From a checkpoint of a small mixture-of-experts model trained on Wikipedia: width 256.
Below are experts of layer 3 (counted from 0) of a mixture-of-experts language model. Rows are named router (the router's row for the expert), up (a neuron's input weights, with its number), down (a neuron's output weights, with its number) and show model dimensions 0-255. Each number is 128 + 32 x the weight over its row's rms, rounded and kept within 0 to 255.
Before each expert's rows: "comes before" lists some tokens at least twice as common just after its tokens as in all text. This comes from a sample of Wikipedia text that the model never trained on. Tokens count by the router's weight.

# expert 126
comes before: " | ", " |", ".", "% | ", "′", ","
router [ 73 104 182 141 108 144 121 150 145 137 124  96 115 183  82 123 131  76 141 112 221 136  95 120 157  65 103 130 154  62 152 176 174 113 162 137 153 130 143  82  96 119 131  63 140 132 217 121 119 123 114 143 127 134 134 125 116 119 154 144 152 137 118 108 129 150  76 124 106 136  79 110 161 130 127 192 139 140  94 160  96 190  76  95  99 148  74  72 119  84 153 187 133 139  91  94 124 138 122 115  97 136 129 122 109 135  58 110 154  54 169 144 125 157  98 135 126 129 148 132 119 134 151 127 179 146 135 152 125 156 152 150 149 160 192 136 154 110 166 128 149 122 178 155  92 150 102  81 151 127 186 124  64 117 133 218 112 137  71 122  77 148 140  84  96 117 200 135 149  77 118  78 143  90 118 122  77 176 189 126 109 127 112 123 139 128  99 140 139 116  54 149 139 180 181 130 134  73  84 173 164 162 153 107  97 160 111  94 212 107 151 107 146 160  62 158 132 115 149 139 106 161 117  62 152 139 122 144 147  83 110 107 115 111 110 139 144 160 110 198 128 156 135 159 129 109 158 137 151 117 124  60 116 154  86 133]
up0 [127 136 119 175  77 209 125 133 152  60 104 137 112 144 129 152 110 129 132  79 105 132 126 100 116 165 131 106 125  88 109 163 174 122 151 126 118 120 137  86  75 116  98 143  85 112 116 126 107 186  83 139 106 201 177 105 110 164  86 162 136  98 111 103 151 134 129 105 156 131 100 192  93 128 153 158 147 202  89 181 150 196 131  90 109  99 173 122 153  99 168 126 132 159  62  78  94 169 121 154 104 158 124 122 135 125 101 116 148 120 178  73 119 148 160 181 122  85 131 117 137 207 135 113 151 160 161 138 124 149  91 171 142  92 120 109 126  98 141 129 122 109  87 124 122 133 137 125 111  86 194 220  65 125 102 120  91 158 140 142 152  92 121 115 118 119 108 153  60 165 101 122 117 145  92 129 133  46 158 168 131 155  68 105  71 146 109 139 159 104 104 127 133 197 177 170 133 161 155 101  93 106  93 136  94 178  85 133 157  74 143 100 172 144 159  86 165  96 120 165  80 119  99 144  76 162  71 149 100 116  97 112 183 125 121 126 170 138 134 198 115 164 161  95 135 114 177  94 112 160 139 105 184 104 130  90]
down0 [111 117 148 205 119 102 125 141 141 174 123 160 102 122 116  71 144 141 150 114 148 151  83 163 122  90 128 136 113 170 171 135 135  86  84  92 129 114 124 167 131 118 127 197 120  94 130 137  45 149 147  89  80 119  79 108 120 120 141  95 145 124 131  49 111 104 146 148 152 103 147 162 126 171 133 150 129 166 146 138  78 119 160 109 136 103 148  65  62 189 156 104 137 141 115 116 133 186 133 115 153 119 155 183  82 131 101 147 156  96 144  55 111 126 163 171  97 174 118 134  83  79 168 170 129 150  90 133 109 157 145 156 124 140  97 118  50 179 139 132 102  63 133 116 110 118 113 199 116 128  89 149 100 115  89 125 151 120 159 155  93 170 202 140 185 130 117 123 115 110 161 186 136 169 132 163 127  92 186 137  98 148 192  91 144 139 129 125 115 108 128  93 101 173 156 127  86 107 107 145 138 114 133 157 155 123 112 118  80 173  73 147 150 130 156  92 127  56 110 174 107 129 188 175  84 156 132 112 129 112 118 190  67 177 164 176 102 186 111 162  94  94 113 131 107  80 127 120 146  93  96 107 103 122  49 194]
up1 [ 59 152  79 171 141  63 188 119 222 157 138 122 199 121 152 132 165 134  80 146 130  87 133 124  97  99 141 126 117 101 140 122 109 162 136 149 107 138 148  90 132 156 131  86 131 104 110 109 124 121 150 138 104  80 147 148  84 150  99  92 167 133 112 118 110 120 123  99 112  86 151 156 149  81 116  43 172 111 116 109 193 100 115  88 138 120 117 157  40 145  86 112 132 117 178 129  87 165 136 128 124 155 123 108 121 142 134 159 130 107 175 157 110 141  74 134 169 134 193 145 114 157 157 161  66 156 136 130 185 119 134 143  96 178 141 163 155 141  99 136 137 187  77 132 170 158  41 144 158 134 171 103 125  69 104  84 159 188 178 125 102 134 123 129 183 145 110 146 197 123 114 104 159 148 119 153  97 156 146  77  95 171 149 151 101  99  32 138 112 103 126 112 124 127 125 180 113  72  88 162 158 136 123 165  94  95 182 128 146 112 143 149 141 185 150  71 140 168 131 104 149  92 151 120 189 130  85 141 120 108  71 146 194 127 156 162 108 135 105 140 114 112  91  70 157 105 112 184  97 141  96 101 125 109 150 121]
down1 [111 132 134  94 117 123 106 136 119 109 120 136 122 154 107 171 115  65 116 130 122 170 185 154 153 176 133 138 170 109 108 161 147 127 170 173 123 107 111 162  98 128 154 133 141 151  87 112  95 143 111 162 148  79 123 100 136 135 103  96 102 150 100 111 120 206 128 135 166 213 158 129 117 169  85 199  97 109 149 104 164  96 106 171 116 132 122 105 125 122 153  98 119 116 132 172 121 171 127 150 111 120 131  93 131 156 107 108 116  96 119 135 130  69 106 139 171 153 103 124  91 116  93 102 164  93 119  92 112 141 202  57 145 105 148  71  86 181 145  88 191  97 126  98 136 123 156 159 115 150 125 114 123  92 125 183 131  50 105 117 163 110 105 116 118  99  79  83 142  93 169 119  51  87 144 123  81 192 180 208 130 155  97 108 141 151 176 142  92 219 216 117 157 129 170  72 169  90 143 113  92 111 121 116  59 123 131 147 129  84 148  94 106 143  45 167 126 121 154 137  96 112 147 151  98  55 192 199 119 115 124 109 102 145 155 157 143 148 138 136 141 110 134 129 124 157 141 101 169 102 128 124 122 141 102 207]
up2 [ 83  76 130 123 159  57 136 122 185 114 110 130 180 148 138 166 129 166 139 173 123 143  88 177  85 134 110 117 108 106 128 119 127  84 188 207 121  29  72 171 128 156 168  99  85  90 132 108 115 146  90  80 150 160 115 155 118  94  78  69 123 108 119 120  80 181 127 139 110 153 179 126 146  84 118 160 157 152 113 112 100 145 147 159  80 108 131 145 132 130 143  96  93 148 138 154  78 162 153 189 118 135 153 156  90 141 126 116  94 103 144 131 156 164 133 105 158 154 117 148  93  72 172  84  60 102 133  33  91  96 127 148 144  85 109 117  87 123 118 135 167 130 114 137 163 128 223  96 152 135 124 117 125 161 158 143 121  89 125 118  83 117 137 146 138 165 113  83  73 120 120 149 155 164 154 121 126 115 164 128 165 157 123 159 148 165 114 147 163 146 133 105 161 170 204 168  68 104 116 116  92 130  97 119 138 128 127 119 207 131  94 176 106 106  95 188 146  84 120  96  99  98 171  41 169 135  75 141  99 175 109 165 137 102 162 127  76 136  73 107  98 125 149 163 115 123 150 137 167 156 146 121 138  95  97 155]
down2 [143 161 127 162 131 127 176 120 111  49 116  73 116  97 100 147  29 128 111 114  85 134  97 124 181 196 149 147 105 128 110 161 135 184 115 163  86 198 168 137 149 151 131  92 171 194 163 130 109 114 138 126  56  92 127 115 165 165 154 128 121  74  50 174 152 125 150 135 121  88 130 138 162 180 118  92 159 122 153 126 101 193 124 101 156 154 108 109 155 138 122 110 176 102 129 115  93 132 121 110 174  94 128 147 116 139 101 149  98 152 130 164  88 122 122  80 130 121 100 121 104  77 157 107 144 131 122 108  83 127 181  63  93 126 117 133 135 109 105 104 137 176 143 159 106 127 108 152 116 129  97  72 141 131 132 128 147 191  72 128 117 124  82  54 135 131 156 146  97 144 158 152 133 127 160 166  94 133  76 154 147  78 141 160 111 166 164 147 151 109 180 132  62 130  78  83 123  98 135  80 128  65 130 110 105 116 165  91 183 178 136 132 187 117 152 123 117 167 122 133 190 108 110 195 232 162  87 108 134  76 145 150  88 136  96 172 161 145 111 133 179 125  68 115  98 119 106 169 124 126 132 152  82 141 128 163]
up3 [ 81 143 104 140 131 119 139 118 111  70 122 185 148  87 154 162 186 137 133 129 120 125 157 126 141 111 164 122 104 123 123 129  60 176 167 105 125  53 170 116  85 142 119 151 141 165 137 130 109 149 112 161 143 144 153 127 136 161 138 119 139 103 186  72  81 165 157 136 133 175 145 133  67 177 137  61 145  92  86 172  83 114 148 140 133  74 118  79 122 136 101 172 117 122 118 180 120 171 177 169 107 137 145 161 149 102 182 116  82  95  92 117 142 155 156  69 127 144 165 175 118  95 108 150  63 150 131  87 144 125  90 110 135  69  76 156  81 137 128  90 120 157  20 128 143 102 116  99 145 145 115 162  87 128 163  70 140 157  81 137 153 129 144  59 106 115  78 116 123 124 106  78 139  96  94 164 168 112  88 132 166  90 175 155 172 121 144 100  91  94 117 120 130  86  84 122 128 198 189 108 121 154  99 107 169 139 163 107  93 125 137 156 132 134  84 146 103 204 160 152 146 103 173 105 176 165 134 128 114 132 190  79 103 182 120 120 122 150 120 112 117 103 181 139 131  50 197 146 161 148 115 149 133 121 148 163]
down3 [141 104 149 120 131 115  88  80 108 133 153 119 110 104  95 141 162 106 101 114 110 133 178 111  80 144 148  92 193 136 116 146 212 156 125  85 140 147  92 166 155 161 105 121 156 107 178 162 119  87 199 119 156 119  60  74 168 143  80 123 143 173  65 106 111 102 134 131 195 131 150  52 145 127 116 120 128 101  85 109 169  92  45 110 109 129  97 134 170 156 186 143 111 163 101 170 100  93  99 121 117 122 128  88 135  81 140 139 125 120 174 134 160 160 137 154 129 119 165 112 121 147 135 150 175 142 133 164 121 157 171 123 124 145 142 172 158 151  93 152 149  99 172  71 147  52 129 102 131 141 121 145 121  99 122 140 121  98 217 155 159  74 124 151  80 127 145  88  97 118 181 131 148 146 140  98 178 208 161 117 131 157  78 141 105 147 109 119 113 154 153  87 102 170 103 115 164 103  98 113 147 130 139 127 126 117  95 111 221 145 119 105 156 198 105 120 151 103 177 108  61 179 170 162 126  96  86  87 173  84 109 105 121 132 122  76 103  75 127 106 154 121 131 110 124 128 135 142  10 131 131 116 117 151 123 165]

# expert 5
comes before: "\n\n", " The", " He", " In ", " In", " This"
router [ 75  60 139 143  90 111 132 158 126 132 100  66  74 135 151 135 186 124 126 150 142  82 139 154 153  91  92 140 141  80 153 131 128  92 188  97 120 106 157  76  59 104 135  76 139 103 130 101 134 117 124 135 146 129 145 152  74 141 131 156 151 147 132 118 148 139 119 111  94 116 134  83 166 191  91 188 144 176  93 161 117 160 137 124 110 125 135  65 100 128 163 131 149 186 122 121 173 132 127 114 126 127  28  78  49  90  79 122 111 108 127 183 116 125 135 145 136 188 160 119 153 104 114  83 148 177 117 125 125 188 123 148 144 172 184 163 124 114 148 112 181 121 148 194  89 173 109 112 162 112 159 122 145 115 130 200 100 139 140  60 146 143 124  86 135  68 138 133 129 126 103  56 203 106 108 119 119 186 118 128  97 105  28 115 116 135  74 141 141 124 116 147 149 134 129 119 151 127 123 145 116 164 175 150 126 126 102  80 152 109 166 113 128 139  75 127 131 123 146 139 120 127 104  37 183 128  72 132 140 110 119 121 130 109 151  98 120 173  84 163  71 189 148 185 125 128 150 168 133 105 117 122 124 150  47 146]
up0 [124  99 132 187 159 151 160 152 120 128 129 100 183  98 129  63  88 170  59 148  94 115 137 135 137  92 112 117 138 122 155 122  89 146 157  30 174  80  83 113 143 185 179 107 140 118 160 159 156 154  99 128 146 126 130 108 159 146 167 132 134 129 206 115 132  96 142 155  42  91 107  73 127 146 193  71  87 188 144 122  84 130  44 139 102 109 160 174 189 133 136 133 159 182 111 150 131 163  92 127 124 150 147 106 115 102  95 121  93 142 158 176 130 103 135 148 133 132 163 120 166 160 158  88 156 168 145 177  41 118 106 104  83 117 140 176  87  96  86  85 181 133 103  73 109 122 124  87 144 103 165 130 164  99 104 160 176 118 134  96  82 179 120 140 124  72 169 117 173 117 174 155  96 100 114 134 149 163 158  90 123 151 141 123 125 113  76 162 115 153 146 160 142 137 161  93 128 157  88  92 121 151 101 134 102 135 141 136 130 151 123 156 134 151  78  83 140 150 156 169 141  96  39 117 135 115 132 116 146 124 122  95 130 132 197 115 117 156 178 102  56 101 108 138 117  71 130  90 102  90 125 132 158  96 138  89]
down0 [109 168 165  98 157 114 131  74 101 140  88  94 112 127  96 170 195 132 175 139 165 139 132 118 113 182  69 170 118 102 133 130 150 116 129 165 123 184 166 124  72  49 122 141 113 130 103 126  91 148 128 120 145 173 134 118  99 106  71 122 142 137  63 118 129 127 107  84 185 134 140  98 115 101  41 177 132  75  84 114 195 168 136  64 137  88  98 149 101 109 134  73  66  89 108  83 130 145 173 124  97 127 100 132  99 128 153 141 179 102 124 110 125 127  94 103 149 152 174 123  94 125 127 179 140 172 114  81 187 124 108 137 153 148 168 106 184 104 183 167 105 128 157 112 115 100 140 194 115  99  79  79 132 132 124  36  74 106 150 112 144 116 143 141 127 159 100 103 135 114 123 123 189 182  98 113 192  82 112 106 117 154 133 110 149 174 188 135 136  87 154  99 123 117 115 104 128 100 100 155 173 100 158 154 174 158 104 121 136 119 140 169  94 125 116 175 131  94 141 128  74 143 168 120 149 107 100 135 162 157 124  95 167 165 147 182 130  86 124 187 111 191 154 120 141 199 155  95 146 106 134 166  79 179 116 151]
up1 [154 198 107 125 124 118 100 124  73 123  64 189 148 180  87  96  99 102 117  70 116  96 134 108 126  79 157  86  96 125 115 142 129  93 145 114 156 143  96 106 116  97 158 123 100 125 124 127 174 127 132 140 137 130 106 183 142  82 184 128 121 141 153 105  95 123 118 163 105 131 121 128 131 111 115  96 147 160 160 102 133  84  46  84 101 155 120 112 152 114 121 112  73  78 123  91 164 144 110  69 119 129 151 166 102 212 139 126 125 126 162 134  93 113 140 100 170 122 132 165 146 109 167 148 141  83  65 150  99  87 112 114 104  48  91 164 169 133  71 120 103 145 148 166 106 138 158 128  24 128  96 168  56 162 112 113 153 161 138 165 133 128 145 192 133 119  97 104  96 110 168 130 142 186 184  76 149 145 184 151  95 144 129  95 145 159 158 149 122 166 142  94  91 150 152  92  91 184 170 153 107 136 117 128 141 175 184 147  79 124 122 103 117 116 148 126 123 169 128 169 166 172  97 176 144  63 155 108 131 165 125 122  74 130 123 132 139  88 168 132  75 136 117 104  98 149 192 174 197 102 165 217 124 119 150 137]
down1 [ 90  83 153 151 138 129 149 163 129  91 176 154 139  48 154 133 120 136 114 168 117 134  80 151 101 206  77 181 174 128 131 118 139 144  78 118 102 122 151 141 152 117  84 125 178 104 134 150  76 127 110 117 126 121 129 108 162 159  48 143 127 128 115 136 139 124 134 116  99  80 169 125 101 192 142 163 112  83 109 138  91 200 144 184 112 106  84 214 114 104 146 137 142 138 129 129 101 113 123 146 163 134 132 103 153  80 108 128 150 173  81 131 142 138 126 148  59 145 107  66 102 155  88  77 128 176 179 110 207 123 132 162 122 242  86 114  88 130 147 158 123 127 104 129 136 121  87 146 193 100 145  86 197 140 184 141 120 101 120 125 148 138 135 163 132 159 159 123 115 146  85 137 135 112 163 174  41 116  96 117 115  64  85 134 133 138  88  66 141 124 168 130 163 100 111 152 189 122 113 147 123 125  97  85 137 110 102 126 139  95 107 128 112 139 151 130 117 131 143 133 129 117 140 141 104 179  73 176  99  57 159 156 167  77 100 163 116 175  89 133 195 145 134 173 157 108  88 101  73 142 146 104 145 114 105  96]
up2 [128 118 152  79 186 130 114 106 163 191 133 160  97  97 146  27 133 109 112 125 105 147 105 122  78 136 114  85 169 171  40 142  98 176 115  88 129  60 111 166 119  72 131 186 161  89 137 147 129 114 167 160 131 136 205 186 169 119 108 146 128 133 115 101 155  89 123  93 117 194 110 177 151 171 190 132 131 158 116 111  99 147 194 115 110 116 131 154 108 126  98 128 114 126 163 144 152 115 147 130 159 144  91 171 105 135 131 109 130  98 108 121 110 109 128 150  90 137 154 189 144 149 122 138 160 104 139 156  49 141 169 137 112 117 129 162  82 191  30 156 180 128 102 142 136 121 148 150 113 107 145  69 139 107 105 162 100 110 153 182 112 185 142 182 126 112 140  84 112 132  86  72 102 165 150 134  96 117 133 157 182 170 187 146 178 150 138 150  98 116  96 134 169 126 122 110 126 102 138 124 147  87  99 153 121 176  93  79 120 160 131  99 146 107 197 152  42 107 110 113 121 155 147  80 137 131 145 101 129 110  79  87 121  80 142  73 101 168 122 129 131 120 164 135 104  81  73 115 167 115 129 118 118 116 171  73]
down2 [173 159  95 118 205 167 154  77 145 134 119 155 125 169 138 111 176 158 160  75 137 100  88 147  65 131  73 149 121 111 131 143 150 156  98 175 163 142 101 150  66 162 131 164 100 173 147 104  98 104 116 155 130  79 133 126 144  74 156 168 131 140 104  96 130  92  76 101 135 126 129  93 135 133 149 163 165 105 145  82 174 105 174 128 125  61  92  92 112 176 187 142 136 116 191 169 129  85 213  86 171 153 181 147 132 207 132 143 127 133  78  76 151 104  70 133 117 165 144 114 165 103 125 124 108 110 155 133 115 126 118  98 115  84 118 104 111 134 147 121 109 119  62  88  94 121 148  98 127 134 152 129 139  95 164  15 105 132 115 153 151 130 111 127 143 187 120 131 129 133  77 152  78 177 113 142 208 123 144 145 136 128 170 166 139 121 150 117 109  85 137 149 156 132 127 153  86  95 174 172 134  92 126 123 108 151 160 156 106 127 148 116 185 160 185 129 131 171 130  81  80 134  90 105  58 113 128 117 123  75  92 117 118 108 146 132 165 145  69  84 100 111 170  71 180  89 131  87 141  72 131 144 140 154 164 143]
up3 [145 203 161 130 150 146 102  44 110 142 153  67 127 113 140 175 178 196 142  84 110 150 122 134 104 142 130 102 110  97  63 167 137 130 106 155 131 119 150 162 157 153 118 154 146 149 134  95 145 197 108 144 106 109 125  62 152 148 108 151 116 139 167 216  93 147  86 179 145 102 114 118 116 156 182 176 171 114 124 110 157 134 153 156 152  78 147 146 156  87 127 119 160 154 153 125 154 170 153 160 151 173 112 134 204 117  99 106 129 177  66  78 145 202 148 139 126  96  82 122 115 158 109 123 128 141 151 123  76 148 161 124 116 114 166 105 151 105 121 142 131 121  96  52 166 147  61 123 144 133  90 117  75 107 134 134 143 114 124 101 128  75 101 106  72 180 136 108 141  90 116  70  74 135 139 141 156 136 148 175 122  86 187 178 139 146 141 158 144  86  77 173  77 120 127 119 161 138  93  88 116 125 109 112 101 116 101  76 141 174  86 113 171  85 143 135 119 137 144  67 136 103  95 108 122 140 154 112 134 100  68 127 128 163 159  76 134 189 121 146  84 104  75 113 160  56 120 122 100 143  98 107 150 174 208 123]
down3 [153  51  77  95  81 132 154 178 113 192 101 221 169 102 113  66 107 124  95 120 134  87 175 150 173 115 101 143 131 157 102  98 134 143  95  89 161  91 160 113 107  70 125 108  73 110 119 140 143  86 187 122 204  85 129 134 125 156 140 156 131 158  82 149 128  92 175  82 156 188 164 148 118 146 107 156  97  86 105 135 107 149  77  67  59 194 136 126 131 183 127 142 140 141 133 170 133 122 162 139 139  85 119 150 105 116 122 115 136 106 152 168 121 145 108  64 136 126 131 153 180 103 103 100 128  93 123 182 115 145 143 121 145 177  66 134 121  85 102 113  90 110 118 172  99 131 139 113 199  95 146 137 136 161 140 104 127 163 188 138  73 136 152 111 175 118  97 130 118 128 119 176 106  87 114 141 118 148  56 101 146 106 126  64  91 107 108 120 102 209 159  95 125 127 128 135 112 149 149 165 120 103 133  96 122 167 178 154 141 157 156  99 154 104 155 127 144 147 141 167 189 167 136 141  91 167 163 158 143 160 206  80 113  63 112  95 143  92  78  77 158 137 149 147 121 144  99 100 119 124 154 144 158  63 126 129]

# expert 15
comes before: "\n\n", " The", "0", "5", "8", "9"
router [ 83  91 167 129 115 127 121 212 128 132  89 107  89 111 130 195 137 153 133  91 137  97 133 184 188 105  64 119 134  98 133 123 160  61 161 130 100 148 179 117 143  77 197  53 124  90 123  65 128 124 117 131 133 102 138 137  88 119 134  76 146 120 110 143 173 150 120 111 117  86 145 132 119 141  81 165 138 108 104 151  97 123 134 123 147 154 119  93 110 115 128 179 127 220 123 124 180 169 141 123 108  95  94 134 116  76  82 132 165 116 147 164 106 148 129  93 107 142 131  63 146 119 114  86 165 164 180 112 101 181 125 157 164 187 129 171 128 106 176 159 146 163 203 142 100 161 130 124 135 131 108 168 118 143 108 188 114 130  81  98 125 116 156 104 126 103 111 134 121 125 131  91 157  92 123 125 111 171 118 122  72  44  76  58 149 136 107 140 172 121  83 119 139 122 126  41 121  86 146 192 123 158 143 166  85 140 107  98 182 100 208 120 130 158  80 127 169 143 124 108 144 161  80  91 141 170 136 137 166 110 118  93 168 124  94 107 136 183 106 201 127 152 133 187  89 124 186 156 113 131 133 134 104 152 112 150]
up2 [102 112 165 143  85 150 112 124 101  94  87 118 145 115 163 126 129 100 142 189 137  86 127 142 142  80 166 129 193  96 122 139 155 124 115 166  68 101  85 118  99 153 124  97 116 155 188 189 135 194 137 161 158 122 107 145 166 165 144 130 142 139  84 115 100  85 193  89 130 137 116 102 139 133 120  86 136 140 101 128 116 147 130 108 124 161 103 115 171 132 103 169  98 199 124  81 116 149 117 113 158  89  97 126 172 142 167 114 171 195 132 143 155 144  91 144  98 149  75  77 122 179 159 104 132 167 173 168 116 160 109 129 129 207 101 139 132  86 158 118 139 164 127 101 169 140 168  96  61 137 112 168 140 164 111 118  94 119 108  82 100 130 143 125 138 136 142 175  44 127 155 175 109  97 155 121 146  41 165 135  94 167 136 182 105 132  98 126 144 122 148 123 128 116  75  82 144  94 148 129 124 133  99 131 117 122  67 108 174 171 183  91 129 123  98 127 129  97 115 133 108 138 133 104  79 103  68 139 218 114 118 189 102 135 149  84 110 157 104 107 113 125  89 131  50 172 175 168  57 105  58  98 210 120 120 116]
down2 [111  90 200 126 167 136 124 126 126 137 132 101 183 109 141  80 118 153 141 142 150 127 129 177 105 152 151 104 132 124  84  90 128 124 148 116 132 143 125 117 124 181 184  72  92  57 196 126 131 183 133 131 105 130 130 120 102 120  98 112  88 133 116  79  91  95 128 132  55 113 131 148 146 125 128 118 158 116  96 106 124 147 205 132 185  21 116 121 110 164 123 118 186 110 106 128  46 124 134 126 136  75 162 132 120 162  99  97 111 150 154 132 120 143 164 113 162 107 193 127 165 141 111 145 146 163  71 139 120  97 121 130  99 111 100 149 102 120  65 139 135 104 152 136 119 182 130  82  29 144 110  86 139  87 106  70 121 195 118 142 145 134 160 128  70 112 130  66 179 148 126 132  78 111 160  48 219 171 131 117 185 161 180 156 102 100 139 144 139 115 109  78  71 148 206 127 115 138 152 144 112 142 132 131 121 156 168 140 143 168 161 129  78 115 135 183  82 148 185 131 145 189 136 139 144 113 115 144 115 109 159 137 101  43 181  99 145 113 140 189 113 130  95 117 111 143 133 136 110 156 128 168 133 131 122 121]
up3 [157 120 104 120 174 142 137 163 130 105 113 158 184 110 110  91 116 127 127  95 119 174  97 200 180 117  96 122 132 125  92 186 115 189 162 100 136  57  81 161 129 138 105 145 178 124 128 123 135 112 130 128 136 131 138  67 175 167 117 130 180 120 123 120 128 102  87 179  85 174 123 115 148 156 155 197  89 161 138 127 114 140 133 142 109 133  94 113  86 155  66 138 125 128 148 104 126  99 180 115 140 144 118 155  82 109 111 121 105 146 159 146 178 152 136 136 159 113 227 142 119  49 114 188 181 137 118 111 145  91  99 180 106 156  78 140 103 172 130 165 134  67 138 143 125 154 186 160 152 108 134 108  87 139 163 120  72  99 138 107  71 176 103 124 123  76 159  56 218 114 105 132 117 157 127 149 161 133  63 143 146 118 102 125 156  99  88 190 113  99  94 131  81 142  84 122 143 110 107  87  83  95 134 128  95 146  94 147 119 159  76 128 122 172 152 134 110 131 107 119 119  55  76 113 145 181 157  71 118 166 160 133 150 101 144 220 104 100 133 107  71 103 143 164 104 103 158 130  69 119 153 120 111 120 127  75]
down3 [100 117 108 206 108  83  91 108  98 112 162 122  98 146 164 163 106 141  99 106 154 118 139  91 129 122 160 129 104 131 152  69 140 100 115 117 136 149 143 160 197  91 153  57 116 106 118  92  81 158 104 172  88 185  87  90 111 141 164 103  91 131  90 143 167 142 182 153 130 112 102  99 119 105 135 118 110 167  78 126  90  80 170 144 128  92 105 173 171 137 112  81 168 150 105  89 128 134 134 109 121 102 136  86 132 171 152 136 121  96 131 147  91 199 101 158 106 175  45 131 140 125 163 115 111 118 149  68 164 154 138 139 103 136 147 164 116 117  84  67 121 131  99 135 117 118  86  84 173 111 192 125 148 158 133 170 168 111 141 133 142 121 124 177 123 152  74 208  95 133 132 164 177 112 159 120 254  91 131 127  96  92 115 129  75 151 142 120 114 111 150 120 156  79 120 204 160 141 148  89  74 165 120 122 159  75 105  75 134 134 122 145 138 140 128 154 164  76 116 185 158 158 151 113 103 136  83 173 132 152 170 122 139 131 115 107  53 128 110 206 140 176 108 135  82 156 150 108 153 159 124 112 170  99 113 171]
up4 [102  85  95 135 203  86  69 127  85 111 132 190 134 177 196  73 118 123 139 164 109 161 131  71 105 111 118  80 109 100 134 135  99 101 164 159 147 114  63  86 167 103 128  99 122 132  76 147 152 111 145  93 126 158 104 137  39 119 136 131 242 101 133 137 180 135  93 141 114 135 104 120 170 131 180 108 163  74 149 135  83 134 107 165 150 154 124 118 147 106 153  88  83 133 130 104 160 161 136 102 131 103 134  87  76 141 132 119 122 181 119 182  99  88 108 148 176 146 121  98 161 160 172 123 205 144 141 119 127 149 109  77 144 168 169  74 162 124  90 123 117 120 127 124 140 124 160 129  88 107 143 118  74  76 134  98 179 104 104 123 118 186 124  94 147 166 145 130 172 136 140 148 139 151 145 107 121 113 127 175  61 143 128 137 157 111 145 140 191 113 121 113 186 107  89  83 139 122  36 115 106 118 151 113  92 138 124 128 122  81 164 139 141 197 131 181 142  88 163 153 186 146 162 154  74 140 123  62 142 129 120 127  74  88 141 172 108 110 136 172 121 129  84 166 147 126 191  90 127 167 142  90 140 158 113  94]
down4 [151  90 183 153  73 155 164 151 120 133 121 107 104 116 139 115 107 159 141 119 118  97 118 154  98 102 111 128 119 144 190  89 144 124 163 117  63 138 174 139 102 158  94 137 133 151 144 162  90  39 107  95 147 133 159 134  88 170 112  93 145 150 137 142 175 152 139 137 151 146 173  47 103 117 186 154 103 163 147 118 115 183 180 134  71   0 142 166 124  50 148 101 118 171 138 110 191 139 139  71 192 135 123  96 146 138 132 104 136 170  75 123 174 113 101 144  84 167 137 143 146 121 143 131 167 100 143  70  95 166 103 152  74  98 155 127  91 123 138 158 188 147 108 131  97  70  97 106 100 106 144  75 149  98 169 130 154 169 134 104 170 101 145 152 174  96 183 133 154 135  91 154 115 144 137  81 209 121 122 124 113  93 129 118 162  94 135 114 133  69 137 128 143 114  60  65 121 131 143  85 142 125 155 116 155  30 128 132 135 114  66 186 161 162 135 127 133 126 112 154 141  81 181 151 129 130  73  95 146 110 116  85 139 131 133 100 144 121 128 103 140 161 137 130  90 115 160 127 130 156 148 177 161 126 119 153]
up5 [141 136 165  95 131 114 133 133 151 123 175 191 103  95 118 111 115  99 103 150 177 136  73 102 119 186 111 121  98  79  89  84 164 135 164 142  96 148  98 184 129 109 159 112 122 111 114 167 201 153  38 109 140  98 125 130 161  97 168 148 150 148 118 114 189  64 175 123 108 137 125 180 161 112 142  95  86 156 178 110 108 127 169 129  92 128  83  93 155 123 144 137 147 128  85  73 144 109 155 156 106 192 118 114 121 188 105 126 111 157 123 124 123 106 114 114 106 137 136 139 140 151 140 158 116 146 169 185 137 140 120 125 155  74 136 137 123 145 169 123 106  88 151 174 144 169 144  84  72 147  64 140  81 167 125 111 129  87  92  87 122 225 149  66 112 120 120 110 108 157 106  91 133 100 175 130 136 122 117 172  73 131 121 157 189 120 127  89 109 125 105 159 129 164 132 178  73 135 178 149 180 132  70 115 154 142 152  92 130  92  57 135 162 144 119  79 157  81 161 101 125  72  94 129 185 126  88 127 101 106 168 162 140  65 113 123 130 134  80 157 151 161 166 154  90  91 111 119 113 145 151 234 133  96  98  80]
down5 [133  93 131 184 130 132 132 159 108 115 177 136 226 103 121 118 124 170 159 149  93 201 127 117 133  56 160 144 133 122 143 161 101 162 141 161  86 153 149 159 148  80 159 107 208 100 128  93 121 144 149  72 123 131 116 144 149  78 148 126 118 167 136 112  89 197 115 107 103  48 142  58 118 128 108 159 114 159 127 150 173  77 108 130 113  91 202 108  88 109 160 147 157 134  95 120  96 135 150 134 121 104  91 104 126 113 132 160  68 180 146  99  75 150  82 186 136 108 139 149 143 123 130 122 127 131 131  64  79 149 161 143 102 177 128 110 136 122 139 135 140 162 135 175 134 127 111 142 123 115  96 100  87 169 127 161 113 157 118 186 130 148 159 141 138 112 143  60  98  98 128 158 159  84 124  80 107 142 117 103  93 112  63 161 133 138  59 109 182 128 155 111  91  59 157  98 122 103 110 123 161 112  30  72 132 120 198 122  72 129 100 137 141 135 169 118 134 116 157 107 149 149 122 166 137  79  95 142 138 151 173 142 124  88 181 109  58 125 197 142 123  91  78 147 134 159 131 178 153 105 103 177 158 128 166 160]